Weights of a small mixture-of-experts language model, trained from scratch on English Wikipedia: 12 experts in each of 12 layers, 1 pick a token.
Below are experts of layer 2 (counted from 0) of a mixture-of-experts language model. Rows are named router (the router's row for the expert), gate (a neuron's input weights, with its number), up (a neuron's input weights, with its number) and show model dimensions 0-191. Each number is 200 + 40 x the weight over its row's rms, rounded and kept within 0 to 999.
Before each expert's rows: "mostly gets" lists some tokens that are sent to it at least half of the time. This comes from a sample of Wikipedia text that the model never trained on.

# expert 6
mostly gets: "|", " George", " Michael", " John", " Louis", " Robert"
router,235,245,153,133,272,232,112,244,205,185,212,284,186,205,177,247,157,206,254,196,185,207,214,199,211,264,246,252,192,217,155,217,202,160,172,180,215,219,174,256,223,187,145,149,217,233,194,245,197,137,232,178,176,273,194,236,147,255,171,202,294,256,199,162,204,199,165,141,252,223,202,221,180,200,269,265,100,177,146,202,229,203,319,130,220,239,191,195,181,213,222,233,205,205,200,199,187,244,175,169,186,219,194,240,207,176,155,238,179,228,192,262,167,217,224,171,196,195,189,259,307,190,238,191,209,154,216,256,253,263,134,236,236,305,199,214,175,204,200,234,232,154,197,198,192,183,175,213,178,183,241,195,166,208,218,194,226,253,200,162,243,211,246,134,204,237,230,200,197,224,238,211,211,277,232,203,309,206,143,168,152,252,231,223,187,197,222,188,301,127,112,155
gate0,201,173,191,252,220,170,178,175,187,233,186,159,162,191,184,192,160,182,172,228,281,210,182,245,205,202,244,191,206,234,147,262,233,209,153,183,256,230,228,202,188,141,250,225,213,120,130,208,264,263,254,294,175,262,241,199,194,229,189,157,196,208,160,218,239,278,193,129,195,294,199,275,183,215,185,230,154,191,191,155,150,216,187,200,214,186,215,185,264,143,153,250,186,155,149,206,205,208,199,193,175,212,186,88,218,140,150,221,249,139,238,141,186,196,177,239,164,209,204,183,205,156,200,228,246,168,208,274,229,212,249,201,302,263,179,148,175,186,160,251,151,196,206,183,155,150,199,293,223,167,150,101,206,152,277,238,174,172,221,231,210,200,189,221,188,264,179,204,236,188,149,154,206,274,221,117,241,255,184,209,186,141,174,252,197,156,216,200,176,193,115,171
up0,232,224,127,214,208,156,273,160,193,201,171,251,126,126,166,230,228,235,205,276,243,213,177,242,194,242,151,247,270,243,202,181,177,268,251,151,215,159,174,223,248,196,194,245,243,136,182,202,187,213,243,210,214,275,220,141,232,227,266,214,145,165,119,257,150,239,158,194,211,155,171,183,196,198,254,183,188,203,225,195,145,157,234,228,177,134,153,147,286,168,185,298,267,176,193,205,169,167,160,187,181,184,215,278,194,193,128,220,185,221,210,241,165,249,232,244,167,217,262,182,231,207,189,292,267,169,204,250,141,157,175,176,209,207,205,194,227,205,171,198,184,228,161,149,106,171,263,190,249,297,177,186,209,165,274,234,149,186,162,236,279,206,173,194,205,254,124,187,173,178,219,189,173,183,232,245,235,239,226,159,215,217,203,278,219,228,234,191,201,167,194,193
gate1,177,224,165,195,190,182,166,129,158,281,156,197,168,217,262,109,247,159,194,136,191,174,124,240,183,144,173,222,220,142,278,284,244,170,160,224,231,117,188,190,153,212,200,174,156,198,241,242,224,164,124,222,214,230,226,157,173,261,136,277,187,274,138,231,247,186,172,166,188,222,174,146,250,203,205,244,132,112,203,115,260,153,214,147,148,218,201,244,214,264,192,172,195,171,220,179,230,235,278,228,243,234,241,240,208,174,117,216,214,218,141,279,230,201,244,215,189,173,141,197,257,211,184,213,153,176,207,257,273,220,215,197,202,228,180,199,206,197,180,222,111,194,168,230,217,208,197,196,190,201,164,196,210,196,161,203,149,239,201,210,241,168,208,185,182,120,268,174,179,236,198,242,235,185,243,161,172,206,133,180,158,267,264,195,173,199,235,182,130,154,212,190
up1,155,183,174,206,155,221,196,256,197,203,126,250,167,178,176,280,204,212,131,138,146,167,270,272,216,254,222,223,202,234,190,185,166,214,235,118,165,242,227,190,191,202,169,137,197,280,156,153,190,198,185,231,171,128,202,191,136,232,174,217,236,247,175,198,154,189,169,122,223,160,241,231,195,115,246,205,188,187,153,149,174,116,214,188,233,192,249,193,204,194,238,193,185,220,250,129,280,164,173,180,176,215,222,194,284,191,238,148,234,205,247,241,210,248,168,230,173,173,139,178,147,195,268,173,167,178,202,216,169,186,155,224,200,269,213,230,201,143,230,249,216,176,184,198,267,207,162,308,228,159,279,207,203,167,216,119,178,244,253,200,206,220,253,171,238,211,222,201,268,219,169,155,191,209,292,255,171,193,202,228,224,270,184,182,151,152,220,229,151,180,96,182

# expert 9
mostly gets: "ics", "ized", "ical", "ation", "ious", "istic"
router,193,229,153,127,226,244,270,241,163,236,225,185,230,207,285,172,203,196,203,223,207,150,239,149,176,222,204,234,192,268,237,256,223,210,223,193,233,243,207,176,286,227,144,145,203,194,126,168,169,204,160,250,243,146,240,182,157,248,198,221,254,181,144,258,265,129,197,237,240,178,191,206,255,215,179,204,225,203,179,181,203,273,234,205,238,168,201,193,182,250,228,257,186,215,203,75,150,225,162,242,198,172,140,194,256,222,211,171,261,230,163,240,168,191,189,193,271,227,223,219,209,149,190,208,105,222,175,186,286,190,246,170,174,174,214,189,204,206,196,144,251,203,248,193,124,248,249,258,200,159,227,136,202,162,277,236,184,256,236,185,170,193,164,263,159,224,255,152,218,175,201,282,103,209,244,130,238,197,171,173,292,191,195,241,232,160,187,186,231,183,167,159
gate0,206,233,238,115,191,224,205,240,223,268,205,219,138,159,224,244,204,258,96,93,214,169,230,108,242,156,185,222,188,142,222,229,143,110,220,210,284,191,230,91,149,205,234,162,134,249,169,229,175,184,175,142,197,180,166,201,212,235,209,250,225,127,229,189,187,189,214,288,210,239,197,156,165,233,173,256,174,145,189,201,276,156,155,265,187,224,174,169,184,238,245,201,234,184,155,173,185,191,181,231,226,300,206,145,248,198,191,233,134,201,202,266,178,219,237,227,226,242,164,176,143,149,225,231,200,277,206,178,230,264,152,183,251,165,201,183,185,194,137,200,182,205,179,233,225,208,244,244,209,191,237,237,263,153,200,204,220,281,211,188,233,248,211,163,225,229,267,186,214,245,197,201,170,222,196,153,148,232,237,181,266,220,182,236,166,164,238,190,237,220,240,135
up0,175,150,159,174,237,130,204,170,184,210,195,174,211,218,125,227,175,127,257,255,232,216,169,212,193,235,224,211,163,247,215,177,212,179,211,166,202,230,170,255,203,133,128,268,209,119,185,159,237,211,195,129,148,217,171,148,246,152,170,249,153,190,155,232,214,210,260,163,196,200,146,186,192,200,204,264,146,219,199,247,182,259,203,181,196,146,201,324,179,177,161,187,220,181,153,231,272,130,209,161,228,180,211,207,236,200,309,154,204,240,181,209,139,244,171,274,187,290,179,187,237,178,206,185,217,198,204,210,135,157,181,250,142,224,153,180,205,200,183,203,205,173,270,209,152,150,147,136,123,180,144,274,203,135,215,238,187,195,205,257,184,248,261,153,255,190,122,222,297,180,232,225,261,242,174,206,170,177,182,227,191,194,270,189,171,212,182,210,176,222,235,265
gate1,215,229,182,239,188,166,210,213,181,228,183,163,217,202,197,275,227,170,139,136,200,206,135,148,158,201,268,177,232,198,200,237,136,170,221,178,185,270,206,161,169,147,243,280,221,184,139,178,140,199,185,271,252,240,185,158,214,175,210,155,236,192,230,183,190,226,206,130,134,220,184,156,270,261,183,232,145,204,171,165,252,197,194,207,161,205,199,148,240,162,185,263,249,189,245,228,225,195,217,214,228,192,176,194,63,157,219,190,114,280,216,210,218,255,139,227,274,190,159,243,264,172,186,282,215,224,173,266,168,222,208,204,148,179,171,220,131,245,207,212,169,185,217,168,259,166,212,212,171,108,159,200,190,243,240,193,215,235,194,226,170,201,170,225,202,145,124,251,259,159,154,155,245,122,221,242,225,168,190,227,168,240,275,191,172,117,144,224,244,166,156,224
up1,184,150,147,182,216,193,171,205,263,229,239,291,231,143,223,170,266,221,230,183,158,265,201,191,236,213,152,159,185,177,179,201,257,204,210,193,167,135,227,244,219,232,163,184,237,220,200,136,140,168,179,221,198,176,222,332,184,232,145,253,177,176,161,225,254,193,169,185,149,212,247,145,217,134,175,194,155,185,174,212,175,234,218,294,230,193,242,193,190,228,167,241,175,171,152,184,163,229,181,162,202,158,193,169,190,203,147,206,257,102,250,241,207,167,282,201,119,180,205,135,137,193,190,141,183,192,248,152,130,219,229,200,233,253,217,207,239,193,194,230,132,241,165,237,167,174,205,191,206,274,120,270,288,178,128,229,174,183,144,233,265,191,186,98,202,233,274,186,182,214,228,209,240,230,216,226,192,275,212,169,189,208,223,241,137,218,221,213,225,254,244,229

# expert 8
mostly gets: "augh", "ithuan", "ree", "ame", "ork", "orthern"
router,179,224,189,129,164,176,146,165,176,238,164,130,145,146,219,178,177,215,191,174,179,246,240,216,220,188,170,250,181,216,142,152,176,226,190,163,257,248,221,266,215,195,184,212,233,218,240,159,243,190,142,134,169,261,184,267,201,176,185,242,201,291,154,183,202,201,240,177,184,168,174,236,142,208,195,204,189,155,215,267,228,257,188,80,205,211,197,209,160,231,172,174,224,148,221,252,216,191,146,181,199,246,245,240,186,166,271,202,228,186,221,159,168,158,185,198,218,272,185,207,224,211,216,236,160,144,182,174,160,259,198,268,248,198,163,276,108,244,147,143,274,181,145,170,176,224,243,155,296,228,200,182,178,199,149,190,177,214,174,172,178,169,261,188,355,278,191,218,180,199,216,205,211,266,161,189,259,165,158,204,105,125,191,193,218,190,196,200,183,238,194,219
gate0,174,245,200,185,197,219,207,255,200,183,160,189,198,182,253,188,242,227,174,188,219,131,248,199,173,127,184,202,239,244,182,200,202,192,289,250,190,205,199,227,188,188,153,148,206,112,273,199,182,167,106,162,170,204,176,167,196,208,214,262,270,192,227,205,200,166,264,144,198,216,218,182,202,224,123,187,289,202,169,245,195,192,284,159,279,204,189,159,172,199,197,220,193,244,226,227,149,248,147,240,174,217,334,189,298,317,204,161,142,196,232,133,161,275,225,256,171,242,231,164,197,156,175,173,222,207,224,200,186,209,212,228,233,162,185,277,204,173,146,176,211,195,205,197,179,230,241,155,231,195,258,108,125,193,215,172,250,189,171,209,215,195,223,188,271,231,188,166,158,181,247,200,296,182,194,118,178,183,171,219,172,243,194,230,219,248,210,193,140,218,213,117
up0,178,176,297,183,190,174,190,244,247,185,194,242,192,225,222,234,110,149,135,272,168,181,203,237,148,235,168,158,192,163,229,247,150,232,232,225,151,243,205,161,197,249,195,206,240,162,227,174,268,232,178,122,184,235,195,201,196,201,190,221,242,155,160,251,214,198,252,224,128,213,205,195,128,183,137,211,237,138,228,206,145,240,222,168,241,239,266,211,180,213,184,211,183,212,183,250,160,174,209,246,185,245,227,253,289,174,309,245,193,173,244,174,213,220,258,187,262,196,187,81,236,143,250,186,231,118,168,218,229,237,236,186,223,237,260,231,103,186,237,160,169,204,160,173,172,182,135,150,231,185,234,179,154,222,165,186,141,213,174,255,210,143,215,215,159,261,217,227,197,227,240,142,203,202,255,159,166,210,98,167,256,143,166,217,219,233,168,195,198,142,232,211
gate1,214,312,186,209,195,185,212,191,211,192,145,166,184,169,193,154,134,222,223,153,264,221,134,200,171,172,228,203,241,314,156,135,184,240,228,218,166,255,205,192,218,135,165,183,206,190,171,211,193,257,159,156,147,155,230,189,252,225,233,229,208,254,267,232,290,192,155,176,202,258,288,243,215,193,224,215,204,279,232,253,226,241,226,152,135,228,224,259,234,177,190,236,178,127,213,169,196,192,98,127,187,195,181,230,174,221,151,195,222,175,203,208,248,161,226,144,126,195,166,187,212,137,234,171,190,240,277,242,232,207,240,189,188,200,196,136,186,189,184,226,251,208,158,179,176,179,138,258,154,189,253,241,240,217,209,257,229,145,330,206,144,174,195,199,174,261,165,243,192,225,202,202,217,240,229,177,247,175,225,222,182,200,130,288,180,213,221,216,249,155,186,158
up1,118,275,215,192,203,172,227,232,234,113,174,173,192,229,257,199,219,223,260,210,162,228,176,135,207,200,221,260,208,201,179,162,171,224,210,182,210,251,262,249,222,190,186,149,139,148,238,212,268,168,179,154,193,211,205,149,137,245,182,162,250,189,242,157,228,222,224,217,195,211,282,214,215,185,249,217,163,210,154,246,199,259,145,206,259,226,254,185,263,236,147,267,161,145,167,140,206,133,195,129,225,170,169,204,167,210,192,212,166,238,223,147,241,134,209,246,136,178,125,152,215,120,273,221,154,176,243,200,180,223,246,234,175,186,153,191,181,186,190,162,257,188,236,179,203,245,162,190,108,154,258,123,203,216,182,254,212,189,237,171,233,193,147,278,201,312,156,216,177,170,256,250,222,292,192,214,242,122,159,170,210,192,207,209,181,199,182,159,162,160,224,199